Below are experts of layer 3 (counted from 0) of a mixture-of-experts language model. Rows are named router (the router's row for the expert), gate (a neuron's input weights, with its number), up (a neuron's input weights, with its number), down (a neuron's output weights, with its number) and show model dimensions 0-255. Each number is 50 + 12 x the weight over its row's rms, rounded and kept within 0 to 99.
After each expert's rows: a language model's description of what the expert responds to; "mostly gets" lists some tokens that are sent to it at least half of the time. This comes from a sample of Wikipedia text that the model never trained on.

# expert 4
router:59 43 39 51 50 70 46 67 43 55 42 46 49 33 52 45 31 43 55 49 51 35 61 48 64 52 56 64 63 69 66 71 36 36 42 56 59 58 55 70 59 55 55 53 46 55 36 19 65 52 41 78 49 45 48 63 58 35 28 52 68 52 42 52 52 58 36 53 45 50 42 27 45 73 44 30 61 39 80 54 56 63 68 35 62 45 63 17 40 56 57 49 34 66 48 63 68 62 45 39 46 48 59 43 56 26 51 38 31 43 49 46 62 46 49 59 39 47 57 64 53 45 38 35 62 31 51 42 38 58 41 40 57 47 56 56 48 65 50 42 54 49 67 27 46 52 51 52 33 48 49 69 77 77 65 53 57 43 55 40 52 59 43 33 58 40 38 55 62 56 48 56 36 45 45 40 44 49 27 61 63 30 45 67 52 57 44 34 55 60 52 31 46 25 64 47 47 42 64 22 35 43 43 57 39 54 72 54 57 47 63 41 56 50 66 79 50 47 39 36 48 45 31 54 32 38 53 46 39 45 60 89 50 42 49 18 44 45 63 46 64 49 43 51 61 68 32 57 28 53 49 50 31 60 42 44
gate0:52 68 57 67 52 58 26 40 55 59 46 25 54 56 30 43 58 37 54 53 51 29 56 68 52 43 47 40 55 59 45 67 43 51 55 61 21 48 44 47 61 41 71 52 40 56 43 67 54 38 38 46 59 52 56 45 65 71 55 50 56 62 48 38 55 28 58 61 51 55 49 70 57 28 46 63 49 37 45 44 61 42 58 58 58 63 67 44 50 98 46 43 35 55 48 61 45 46 46 62 41 79 58 70 60 34 35 58 46 40 50 21 62 24 57 51 54 50 50 53 46 62 52 30 73 57 51 34 75 40 54 34 43 47 65 69 53 50 57 33 32 36 67 41 46 47 57 57 69 33 37 33 38 72 61 42 56 47 61 46 42 39 60 63 51 61 50 20 44 62 37 59 32 67 52 44 48 45 57 38 57 51 61 59 55 49 62 63 47 58 63 59 47 34 75 64 53 44 45 54 52 26 39 50 44 57 44 24 47 61 37 51 67 33 49 22 43 54 55 29 50 77 35 63 48 39 43 55 65 43 42 63 53 62 49 58 35 58 48 52 32 75 60 62 51 50 52 47 47 54 44 62 60 63 62 48
up0:63 54 28 36 39 61 58 56 42 44 53 67 49 40 34 52 55 51 78 54 41 45 30 46 52 39 60 43 52 47 43 56 52 71 62 58 49 52 47 44 33 41 42 27 55 35 45 36 48 39 66 37 56 63 53 45 42 43 51 67 49 61 69 40 49 47 44 51 58 75 31 60 36 47 53 40 30 42 42 44 42 58 26 69 54 51 56 40 58 77 49 48 46 53 42 55 54 31 48 60 31 55 66 38 47 55 48 60 60 77 62 23 50 31 52 54 34 54 51 42 50 46 52 64 36 59 69 46 78 55 40 46 60 70 22 53 36 64 32 39 32 32 51 65 50 69 53 43 37 64 39 58 35 66 67 50 21 23 56 63 39 40 55 63 47 34 45 51 53 57 25 39 58 63 48 35 43 35 41 51 53 60 82 48 32 51 43 42 40 48 69 52 40 56 53 48 43 52 41 46 64 55 42 57 46 44 49 42 36 56 51 54 60 49 50 15 67 48 66 50 30 64 43 64 65 52 64 66 53 45 46 58 37 51 65 51 50 62 58 41 50 70 62 22 49 58 44 59 65 53 62 28 38 44 36 73
down0:48 40 52 59 49 53 33 58 63 24 53 52 57 43 58 67 45 41 38 43 45 45 51 50 48 46 59 27 58 43 61 45 40 46 58 66 42 45 44 65 45 61 42 43 54 51 50 57 59 19 51 66 55 62 66 42 45 76 50 73 56 70 31 44 42 69 58 70 43 52 49 61 76 22 31 67 60 63 58 56 54 47 58 79 34 50 65 53 51 46 52 51 70 50 57 78 61 41 49 54 58 49 43 47 58 45 58 54 49 61 47 34 48 33 62 40 59 61 53 53 78 56 64 41 56 50 58 57 47 30 52 53 46 67 49 43 41 23 40 51 59 34 52 40 76 38 61 60 46 64 38 51 78 51 41 63 52 48 34 31 59 32 46 38 44 32 54 37 60 70 52 60 54 41 29 23 53 54 65 37 46 59 48 59 56 56 60 45 57 55 53 69 26 42 46 44 42 46 49 44 56 31 28 59 19 43 66 51 28 42 55 42 33 57 69 24 41 27 39 66 58 46 60 64 58 44 19 50 46 49 68 50 47 33 54 54 40 37 61 43 63 41 30 58 54 29 38 53 42 60 62 44 48 44 46 47
What it handles: Prepositions and list markers
mostly gets: "=", " in", " since", " Location", " Born", "±"

# expert 25
router:62 35 42 50 66 46 37 69 56 54 63 19 44 58 41 42 26 47 29 28 39 43 36 41 59 49 57 41 54 78 51 64 40 60 35 63 50 56 56 45 47 64 42 49 62 63 39 53 56 42 50 60 63 30 31 58 25 39 29 65 62 60 46 55 61 45 35 24 32 39 59 44 58 59 34 37 34 46 62 82 73 62 42 36 64 34 46 42 48 50 53 64 55 54 49 59 48 81 52 58 47 23 50 44 86 28 48 50 46 50 52 55 59 54 50 46 38 50 57 51 36 29 42 51 58 54 47 50 32 61 60 57 55 79 62 50 48 46 53 37 42 55 61 44 49 66 64 35 60 42 47 65 52 56 55 58 38 51 62 42 46 60 36 50 49 65 22 52 43 57 44 42 33 40 62 36 30 39 43 47 44 53 47 46 46 36 52 45 42 51 63 37 26 41 56 43 55 42 55 47 44 43 40 67 41 51 55 46 72 56 60 58 38 26 36 52 61 53 44 53 27 57 42 57 49 41 53 24 41 52 56 44 50 40 57 44 47 75 84 68 36 63 67 32 54 59 33 42 52 48 63 40 44 73 57 50
gate0:60 44 43 56 23 36 41 47 57 68 40 58 37 33 55 50 33 83 34 44 52 44 51 27 52 74 43 37 42 44 64 48 63 60 47 46 40 53 39 52 77 64 68 63 47 52 58 40 28 57 53 59 38 40 56 27 26 38 45 25 60 43 30 34 36 63 38 58 55 52 48 47 46 69 56 46 37 51 43 69 65 62 50 33 47 63 18 43 64 27 55 60 45 56 19 47 62 26 41 28 58 70 49 53 42 36 52 22 61 54 45 43 37 29 53 49 52 49 41 63 61 57 59 49 34 42 46 43 69 71 54 67 57 48 33 46 60 44 64 63 40 75 49 50 41 39 55 61 53 49 46 45 53 51 55 54 30 43 65 36 39 52 64 59 54 51 30 74 46 42 45 32 40 56 61 42 45 57 58 60 48 53 35 50 47 45 60 45 42 61 53 57 52 44 50 52 64 68 61 45 52 47 51 47 51 44 68 55 65 46 55 48 60 33 56 36 42 55 59 34 52 33 69 48 56 49 57 19 42 50 42 44 77 34 54 65 36 58 40 60 61 29 62 31 61 37 50 45 26 68 51 51 34 51 61 52
up0:26 65 72 56 69 48 69 48 54 34 75 35 66 53 53 64 61 58 66 57 61 38 49 58 53 46 57 59 41 32 45 55 65 47 65 44 46 69 29 42 39 28 58 69 57 41 50 63 53 51 67 50 59 45 51 54 46 43 41 44 48 55 63 38 57 70 58 43 63 39 53 49 56 52 70 61 51 40 64 49 50 64 46 63 50 55 53 29 66 54 34 16 57 59 40 38 44 77 51 58 54 38 39 57 41 54 37 52 43 46 55 19 66 52 51 27 67 45 50 56 64 61 61 74 59 62 57 55 43 46 57 57 79 54 48 25 47 63 33 61 39 49 31 44 56 44 44 36 47 53 44 69 21 37 42 63 47 59 44 53 71 54 27 42 41 29 46 37 48 49 37 62 48 40 32 60 41 59 58 70 69 63 41 39 47 38 50 44 57 34 46 34 35 48 45 61 61 41 38 37 53 52 58 62 64 39 66 54 57 70 35 49 34 47 63 44 44 55 51 59 56 48 49 43 55 44 44 55 60 62 84 73 71 21 43 61 50 55 61 60 51 49 48 67 36 63 47 49 42 54 52 49 17 48 37 58
down0:33 66 19 24 54 67 58 42 54 55 53 43 47 63 60 56 48 47 31 39 37 48 44 60 64 49 13 40 37 60 53 33 38 44 53 58 52 40 58 43 56 53 52 53 61 65 41 45 41 67 59 62 43 44 35 42 60 48 62 58 60 47 23 32 61 69 53 57 46 49 51 60 49 28 55 42 73 43 63 49 58 30 34 46 37 54 44 35 41 56 50 60 37 55 51 39 57 45 37 59 51 57 62 41 29 32 59 26 57 68 85 55 64 59 37 60 62 48 50 41 57 48 60 64 46 67 75 41 52 45 53 40 46 48 60 54 56 55 69 47 33 41 45 23 31 41 37 49 51 51 68 49 56 42 80 54 57 48 47 47 59 52 44 53 63 54 38 45 59 25 67 44 39 61 40 37 38 37 56 36 51 57 54 55 46 52 55 56 57 79 35 49 25 54 43 54 47 53 72 42 44 48 46 33 33 42 31 52 32 46 41 43 74 45 48 58 51 53 57 55 59 61 36 48 88 39 53 40 47 38 69 70 46 35 48 63 30 55 34 29 47 55 43 39 34 45 62 52 42 75 49 51 72 68 48 43
What it handles: Word-final t and endings
mostly gets: "press", "text", "rect", "play", " series", "ct"

# expert 6
router:59 31 46 31 64 50 36 58 50 42 41 43 48 46 50 45 52 53 49 39 51 40 53 64 74 63 48 72 61 53 53 48 47 58 46 60 58 61 62 56 52 23 35 64 58 45 31 32 40 52 45 57 49 43 47 50 47 29 54 51 56 43 39 79 54 40 39 53 47 41 56 48 45 72 47 30 39 45 56 66 78 56 57 47 52 51 31 50 47 40 77 58 39 48 43 66 71 79 46 40 38 36 75 23 81 44 42 46 58 25 40 79 46 43 54 53 43 54 50 61 58 38 43 33 57 49 49 52 42 53 50 36 54 67 64 32 40 52 43 43 44 41 71 52 66 73 41 23 46 55 38 55 58 57 46 73 44 40 65 45 68 53 51 51 46 50 35 68 69 79 38 48 49 37 38 36 25 36 26 42 57 27 45 61 25 58 47 46 62 50 51 40 54 39 62 43 38 50 55 52 56 46 41 58 44 51 71 53 66 48 68 60 50 28 53 54 52 43 46 49 50 54 24 42 42 46 70 37 41 37 56 71 57 40 60 49 58 59 58 39 59 49 57 64 43 51 30 62 38 70 36 36 43 55 45 26
gate0:50 53 42 65 48 52 67 66 43 47 50 76 40 58 29 39 40 43 48 34 62 63 63 47 49 43 62 53 31 28 65 52 62 61 47 49 49 60 73 57 55 40 73 56 61 61 59 52 66 30 26 49 50 56 25 53 33 54 31 71 31 49 41 45 61 59 34 70 38 52 71 50 44 41 52 42 53 65 50 58 58 71 49 57 62 45 47 65 46 57 63 51 49 53 30 45 52 42 53 48 36 41 65 13 38 53 49 63 50 49 47 53 44 52 53 60 34 23 56 46 55 49 56 35 45 47 63 59 42 39 59 43 54 58 60 48 86 36 54 49 46 71 65 57 60 48 54 58 44 58 52 41 53 49 34 57 57 58 68 69 48 52 59 21 71 50 35 71 42 54 49 49 49 43 61 42 51 17 49 58 39 61 51 64 29 40 61 28 55 46 59 55 52 61 56 68 49 39 57 63 51 16 39 63 38 55 42 78 63 46 67 36 60 44 55 34 59 51 56 49 58 51 42 48 68 58 68 38 40 54 58 51 54 66 67 52 58 53 27 37 36 46 40 41 61 57 63 45 38 77 53 24 52 68 50 64
up0:59 60 50 39 53 61 28 35 66 49 47 12 53 26 79 46 53 51 53 68 40 45 44 43 50 37 47 45 69 76 37 31 46 28 56 49 64 28 34 43 41 52 37 48 40 40 39 46 33 62 77 53 46 50 70 48 64 37 70 34 82 42 60 62 37 42 72 39 68 48 38 45 60 45 37 71 51 40 54 42 44 38 60 51 40 67 51 43 62 54 31 44 56 44 62 56 40 49 49 43 61 53 40 76 69 55 49 42 42 52 58 55 55 49 60 46 56 62 48 42 42 41 55 63 45 55 36 45 59 61 48 54 55 41 38 48 27 77 41 46 47 45 41 46 33 48 42 40 58 46 52 64 48 48 54 58 49 34 44 27 52 54 40 73 23 48 74 38 57 43 48 51 46 54 41 60 47 75 61 49 43 52 50 31 68 57 36 67 55 53 54 41 41 48 26 41 59 38 42 29 60 78 60 31 58 44 60 40 40 36 46 59 45 57 55 67 38 45 36 56 47 43 58 51 38 43 37 64 50 51 50 35 62 29 23 44 50 48 74 64 51 51 63 61 46 52 28 51 61 33 55 65 50 25 58 39
down0:68 40 45 34 38 72 33 57 45 15 39 65 45 50 48 48 57 66 46 43 34 39 35 40 45 61 34 61 55 62 32 66 44 42 51 36 51 47 57 60 44 47 52 57 55 42 57 52 57 48 35 43 54 64 43 50 56 54 37 37 57 54 49 43 55 32 69 45 61 58 31 28 36 34 60 53 28 51 53 50 42 64 60 44 67 59 61 67 47 35 63 49 50 54 49 48 57 62 51 35 54 27 43 53 29 56 63 40 42 48 33 59 49 55 64 62 30 38 43 44 44 42 41 40 75 48 66 38 25 59 36 36 56 43 50 37 60 34 59 39 50 50 48 48 77 40 49 54 66 45 42 60 45 32 46 74 37 67 40 30 49 60 45 50 40 32 38 35 53 61 39 65 34 46 70 40 36 49 41 59 31 58 46 23 27 50 51 64 36 37 59 62 37 65 38 37 41 43 66 41 36 36 36 50 40 49 84 65 48 48 68 47 61 73 50 40 35 66 45 32 53 50 46 66 48 65 67 58 44 40 43 55 54 54 58 38 35 36 54 43 46 49 35 63 45 39 33 26 32 28 41 14 54 48 50 52
What it handles: Capitalized word starts
mostly gets: "Ch", " El", " U", " La", " No", " Col"

# expert 0
router:48 39 45 34 49 51 44 51 53 53 47 42 62 32 50 51 48 34 51 33 42 48 49 36 61 59 64 55 55 62 61 65 30 64 39 53 60 66 63 60 69 35 49 56 57 64 30 39 60 66 61 55 73 45 43 71 57 54 31 60 53 52 43 57 57 34 43 27 54 41 54 43 51 70 52 26 34 28 61 74 61 44 58 28 37 60 34 49 42 55 80 57 33 50 41 61 60 82 46 43 44 29 67 34 52 60 44 23 61 44 37 45 56 37 63 50 59 54 42 55 47 31 35 21 67 35 55 60 36 50 44 35 43 73 48 51 63 57 61 42 37 40 69 33 61 56 47 31 49 46 54 53 64 59 67 67 52 42 38 39 79 51 34 37 50 57 55 55 55 53 36 64 44 47 37 51 40 48 32 32 63 56 53 58 28 64 39 46 58 53 50 36 61 31 76 36 52 57 56 55 55 32 48 63 42 38 40 53 71 53 58 70 35 44 45 63 46 39 41 54 50 66 51 45 44 48 55 43 55 46 56 55 81 41 70 45 61 61 64 45 75 60 57 50 49 65 41 56 31 43 43 44 30 57 35 37
gate1:41 42 54 70 49 37 45 41 55 57 40 63 56 56 58 51 27 72 64 59 60 35 50 38 66 19 57 37 55 57 60 62 39 41 32 54 71 66 44 21 33 40 51 37 64 50 56 58 51 40 62 80 50 54 48 33 40 25 55 61 54 65 62 45 56 59 32 49 41 78 69 59 76 58 48 62 36 60 44 52 71 33 50 40 49 45 63 55 58 72 43 39 16 49 63 46 70 41 24 46 31 50 64 43 69 35 51 41 46 48 27 52 52 39 57 45 34 57 63 55 37 48 42 45 34 50 68 40 58 73 40 37 64 68 52 48 59 53 57 49 55 28 65 59 39 50 67 40 41 60 52 60 53 51 49 46 55 28 83 35 48 47 65 32 36 62 47 31 66 63 38 47 49 41 58 38 30 48 48 60 52 64 46 45 44 49 61 43 63 55 42 35 56 41 38 52 44 58 58 43 53 58 48 73 56 43 57 67 60 43 69 40 69 59 39 40 62 60 34 62 41 46 43 50 67 53 34 57 51 42 51 31 52 54 54 42 50 44 48 45 83 51 61 72 47 61 57 53 40 47 49 48 56 47 65 59
up1:71 49 38 35 60 68 43 49 59 40 59 22 54 49 42 38 76 36 42 55 39 46 44 52 55 65 55 71 52 52 39 59 62 49 55 57 47 52 40 49 62 54 39 60 55 49 49 46 38 52 54 33 44 65 49 63 45 70 66 55 50 48 34 56 45 52 65 45 50 34 41 28 43 41 44 39 58 40 62 62 45 53 41 57 41 45 46 40 54 12 54 48 83 31 37 47 40 58 52 63 72 57 24 74 40 53 44 45 54 75 55 71 49 61 29 42 61 42 71 56 61 44 52 35 75 38 33 46 38 30 52 56 48 42 41 73 51 45 41 42 63 37 24 31 50 64 49 61 79 30 45 35 57 54 44 71 57 68 34 45 47 40 35 53 71 42 68 62 38 32 63 60 63 55 28 41 56 56 51 36 51 32 65 46 44 43 49 52 39 55 43 59 25 53 53 53 57 39 46 70 67 29 52 33 35 67 43 53 37 48 42 49 38 45 56 61 29 38 53 48 49 46 49 71 45 47 49 27 56 57 55 65 38 41 54 65 61 54 38 47 30 57 47 31 62 55 42 53 53 37 62 41 75 52 41 44
down1:33 59 27 47 47 48 70 75 57 22 74 53 53 57 52 41 43 50 61 53 47 67 51 19 53 54 63 49 32 71 43 41 82 42 51 61 44 64 50 46 39 63 68 56 41 50 59 54 31 38 50 69 40 62 71 68 53 46 48 70 63 38 80 46 50 62 30 52 53 53 46 47 60 56 46 56 56 32 58 62 64 52 47 53 68 56 57 45 52 40 46 52 30 51 48 48 54 67 47 80 52 70 45 59 58 44 65 44 53 57 28 50 47 51 52 43 57 64 44 24 46 47 52 56 48 45 45 57 49 48 55 73 40 45 53 41 60 36 43 36 52 48 62 43 85 49 60 31 53 64 66 44 47 30 64 25 37 57 65 44 56 21 58 63 70 71 53 35 42 53 51 54 60 53 56 50 55 42 36 65 47 48 48 76 47 26 33 41 38 72 45 34 46 60 64 43 52 48 59 41 42 61 69 42 34 52 59 53 47 51 55 25 37 48 62 40 45 51 53 87 34 59 48 34 52 31 53 44 40 33 57 54 55 56 45 31 64 52 54 48 57 62 47 42 48 55 43 45 46 70 57 56 59 32 63 49
What it handles: Articles and copulas
mostly gets: " a", " an", " was", " so", " were", " be"

# expert 45
router:50 31 45 46 43 39 28 65 60 20 58 15 40 51 52 38 64 51 42 40 30 46 42 36 56 50 51 42 53 54 49 53 53 53 39 78 58 46 67 55 51 47 41 74 62 63 41 19 52 62 40 52 65 39 40 77 44 43 45 65 54 43 32 47 55 54 33 25 62 52 52 45 41 43 42 56 36 43 60 66 61 65 62 57 68 45 41 37 76 52 56 57 59 61 37 44 48 54 45 51 38 57 45 45 84 29 25 26 46 44 42 54 56 53 52 40 28 51 45 72 48 48 39 44 78 49 43 55 42 58 50 44 54 57 62 52 37 51 45 40 37 52 48 51 53 76 48 32 34 66 73 61 51 69 52 61 48 46 71 51 65 76 26 34 39 36 38 60 60 61 38 56 43 32 45 51 54 47 35 46 60 47 34 64 35 59 27 45 47 40 46 44 55 52 76 31 41 42 51 36 32 38 36 61 35 47 56 63 76 38 51 57 59 38 41 67 54 51 37 66 51 49 59 43 39 45 54 38 32 52 41 48 61 58 48 49 59 74 51 40 60 53 51 49 56 74 39 49 48 50 51 27 42 53 53 45
gate1:42 53 41 63 31 50 12 53 36 34 48 74 78 39 54 51 26 55 55 57 72 84 43 61 56 62 74 43 44 45 41 24 48 54 50 51 06 54 54 36 37 65 62 66 51 44 67 71 55 61 61 57 31 34 34 32 61 29 62 48 41 55 46 69 42 41 54 65 48 45 41 50 64 45 39 45 42 50 73 35 46 48 34 61 60 46 59 40 60 67 44 49 36 50 50 49 40 59 50 55 74 39 58 59 57 48 73 47 46 58 59 75 51 62 64 73 38 35 48 45 34 55 44 26 60 40 31 43 38 47 51 45 34 45 35 43 37 47 44 42 41 55 72 68 43 50 51 81 47 41 49 63 40 41 43 50 40 61 41 59 54 45 59 67 53 56 58 53 46 73 51 64 64 37 60 46 54 42 44 52 37 51 49 44 40 55 42 40 41 53 56 48 25 40 59 49 40 39 53 53 58 60 48 54 66 41 43 33 68 50 40 43 48 52 54 56 33 36 38 58 41 58 40 53 37 60 64 26 52 58 41 49 59 46 54 49 54 62 74 45 68 39 57 75 40 66 63 55 49 52 42 46 51 64 42 70
up1:55 59 38 60 52 64 59 57 61 45 49 69 46 47 50 48 63 52 47 49 39 66 42 62 53 53 33 42 68 41 63 50 58 63 51 44 42 46 40 53 55 51 46 52 57 36 75 44 26 56 25 41 30 27 37 61 54 56 62 35 55 64 50 45 41 23 68 77 56 54 65 54 50 37 63 51 35 39 53 48 45 56 57 72 30 57 43 53 61 45 62 47 61 44 50 40 63 48 30 59 37 47 17 68 36 45 56 49 58 28 58 38 34 54 41 43 59 64 67 57 34 74 46 66 50 52 38 53 60 42 74 51 48 63 44 63 55 29 43 52 35 52 81 64 42 58 37 50 56 56 63 48 62 46 54 36 55 70 40 63 53 67 40 32 57 38 50 51 52 70 45 49 46 56 57 29 55 64 38 45 37 50 65 23 40 52 40 40 56 40 52 52 48 62 58 47 61 38 21 55 59 50 66 29 79 38 40 49 56 59 37 67 38 25 44 74 45 39 60 39 59 62 45 62 29 54 67 63 44 45 49 75 65 49 44 60 46 57 50 36 49 60 53 57 29 30 19 59 59 43 63 50 58 35 53 57
down1:50 46 33 88 57 16 45 57 66 56 22 65 51 55 29 51 45 64 50 56 57 45 59 63 40 52 63 35 54 58 33 43 61 63 55 45 69 54 81 41 44 61 57 41 82 42 43 61 67 48 43 43 32 55 54 42 52 44 32 41 44 53 66 52 50 49 58 45 35 56 31 59 45 50 56 43 55 31 50 54 56 29 64 44 36 60 42 55 40 31 46 57 36 61 63 57 44 52 49 50 57 62 63 36 68 38 62 42 37 46 45 62 54 57 53 28 62 40 39 53 17 56 64 62 74 53 49 61 33 56 72 47 43 60 51 45 43 61 44 30 69 70 39 38 63 55 32 46 56 43 52 42 43 36 41 51 40 52 67 22 41 44 43 49 42 49 61 34 74 53 47 49 39 55 43 46 63 45 42 52 55 38 32 40 46 43 41 58 48 40 55 38 53 39 43 41 49 56 57 48 57 44 44 32 54 47 68 53 22 35 18 39 36 40 63 32 66 47 45 52 45 47 76 33 47 57 52 43 49 65 61 66 64 82 50 29 60 70 47 46 48 55 58 56 50 39 63 51 53 54 52 75 27 51 56 51
What it handles: t, r and der pieces
mostly gets: "der", "r", " under", "t", " Or", " At"

# expert 14
router:62 46 32 25 46 61 33 75 61 42 49 16 33 54 48 36 52 47 47 58 35 17 31 48 59 49 82 51 85 71 50 54 39 43 53 44 47 60 52 56 49 57 40 39 68 48 61 36 53 46 52 48 73 25 43 61 42 49 37 57 63 55 39 64 52 37 49 57 29 34 53 46 48 59 35 34 46 42 74 60 67 59 70 23 59 62 11 57 50 58 52 45 43 62 35 61 56 45 42 48 54 23 62 59 48 43 53 51 54 40 50 55 45 34 55 32 49 56 55 55 51 47 46 39 50 52 51 59 44 74 46 54 73 67 50 43 40 37 42 46 39 48 66 57 60 49 55 47 48 24 65 55 56 53 51 64 69 38 44 52 56 54 35 45 42 62 43 60 49 63 56 64 40 38 36 42 32 48 48 47 46 34 47 41 48 61 57 47 56 57 52 48 49 49 70 50 54 36 39 56 55 54 41 49 43 60 55 49 54 65 78 65 56 41 61 56 59 58 48 61 60 42 46 61 30 18 71 50 23 40 60 54 47 49 51 59 51 69 65 64 42 64 71 54 47 50 45 45 27 45 52 39 35 63 68 28
gate0:41 74 37 41 45 48 57 55 54 50 42 66 51 18 55 46 53 30 31 67 47 50 68 51 38 35 63 47 45 63 49 37 34 46 55 43 62 32 50 53 50 56 43 50 49 54 58 62 25 69 44 50 51 41 43 25 28 50 53 36 50 43 49 49 69 26 58 44 54 46 72 32 52 58 65 59 62 59 54 69 48 61 45 46 57 31 50 50 33 38 39 51 56 43 38 54 45 42 54 21 50 56 57 30 50 60 69 47 43 46 29 44 66 52 56 50 43 36 59 45 44 61 36 48 42 61 74 43 48 64 59 58 48 47 45 49 47 26 63 55 51 69 61 61 77 34 55 55 50 63 45 46 55 46 54 32 53 48 47 31 49 21 43 29 67 48 47 44 33 48 40 66 58 67 49 16 36 46 33 50 69 57 57 54 56 61 61 34 32 42 69 46 29 48 50 65 42 44 22 35 46 42 48 53 26 46 60 47 40 39 51 40 77 54 66 62 28 60 65 55 57 62 72 30 50 25 68 51 55 62 52 57 49 56 64 47 39 54 42 47 56 69 55 42 75 52 25 64 55 66 47 57 42 62 57 33
up0:69 46 64 50 38 62 45 44 41 64 45 61 59 58 31 53 28 51 66 52 54 32 60 68 46 61 74 35 34 57 37 67 44 62 45 42 61 58 48 48 48 60 38 58 65 59 47 47 44 60 27 69 49 50 36 45 49 54 56 77 64 50 31 63 57 33 58 40 61 53 55 47 30 59 36 43 36 76 54 69 61 63 44 37 51 29 81 62 48 42 37 50 41 48 49 56 37 35 60 48 52 47 51 59 35 48 51 48 56 48 26 68 56 56 48 58 55 38 58 47 37 43 36 57 33 44 52 30 40 67 48 61 63 35 33 53 61 50 57 39 57 45 61 51 61 46 68 46 49 83 60 57 41 45 50 21 44 46 42 55 59 42 44 77 51 36 48 46 33 53 65 62 63 71 56 46 43 32 62 44 67 48 64 51 58 45 51 54 73 40 59 44 31 33 50 56 50 48 52 29 55 56 51 34 36 28 48 27 34 41 64 43 61 68 61 64 28 70 55 52 42 58 53 58 57 45 42 64 49 68 31 61 63 57 37 50 43 44 48 61 50 44 64 51 87 64 54 36 58 60 39 52 33 38 84 59
down0:32 57 60 49 47 63 54 35 46 20 46 35 58 65 49 46 53 54 54 61 51 53 56 38 41 17 45 34 59 51 42 39 85 57 59 51 47 55 60 69 30 46 64 50 50 46 60 39 54 31 68 34 56 28 54 60 37 44 54 55 38 64 41 60 40 53 55 39 59 51 49 49 45 46 57 31 53 38 42 37 34 32 48 32 38 55 41 40 51 48 65 43 54 22 63 14 64 65 59 40 31 35 49 72 63 61 51 51 52 55 58 55 32 46 70 45 42 47 52 61 66 40 95 65 45 65 55 49 40 54 49 40 49 72 61 72 45 50 27 35 53 39 34 65 41 57 44 56 60 42 41 61 48 39 40 65 51 69 35 62 55 63 48 24 56 44 63 64 53 52 51 48 25 51 55 38 41 59 32 47 41 78 44 62 44 52 47 43 61 48 43 56 49 69 47 40 66 62 40 59 42 37 14 56 44 65 49 46 63 46 58 31 51 35 39 47 54 45 36 48 45 48 53 40 52 52 34 49 44 64 59 38 63 55 20 49 47 63 59 39 52 43 43 55 47 39 58 29 45 38 52 35 49 59 55 55
What it handles: Noun and adjective suffixes
mostly gets: "able", "line", "structure", " Service", "time", "ible"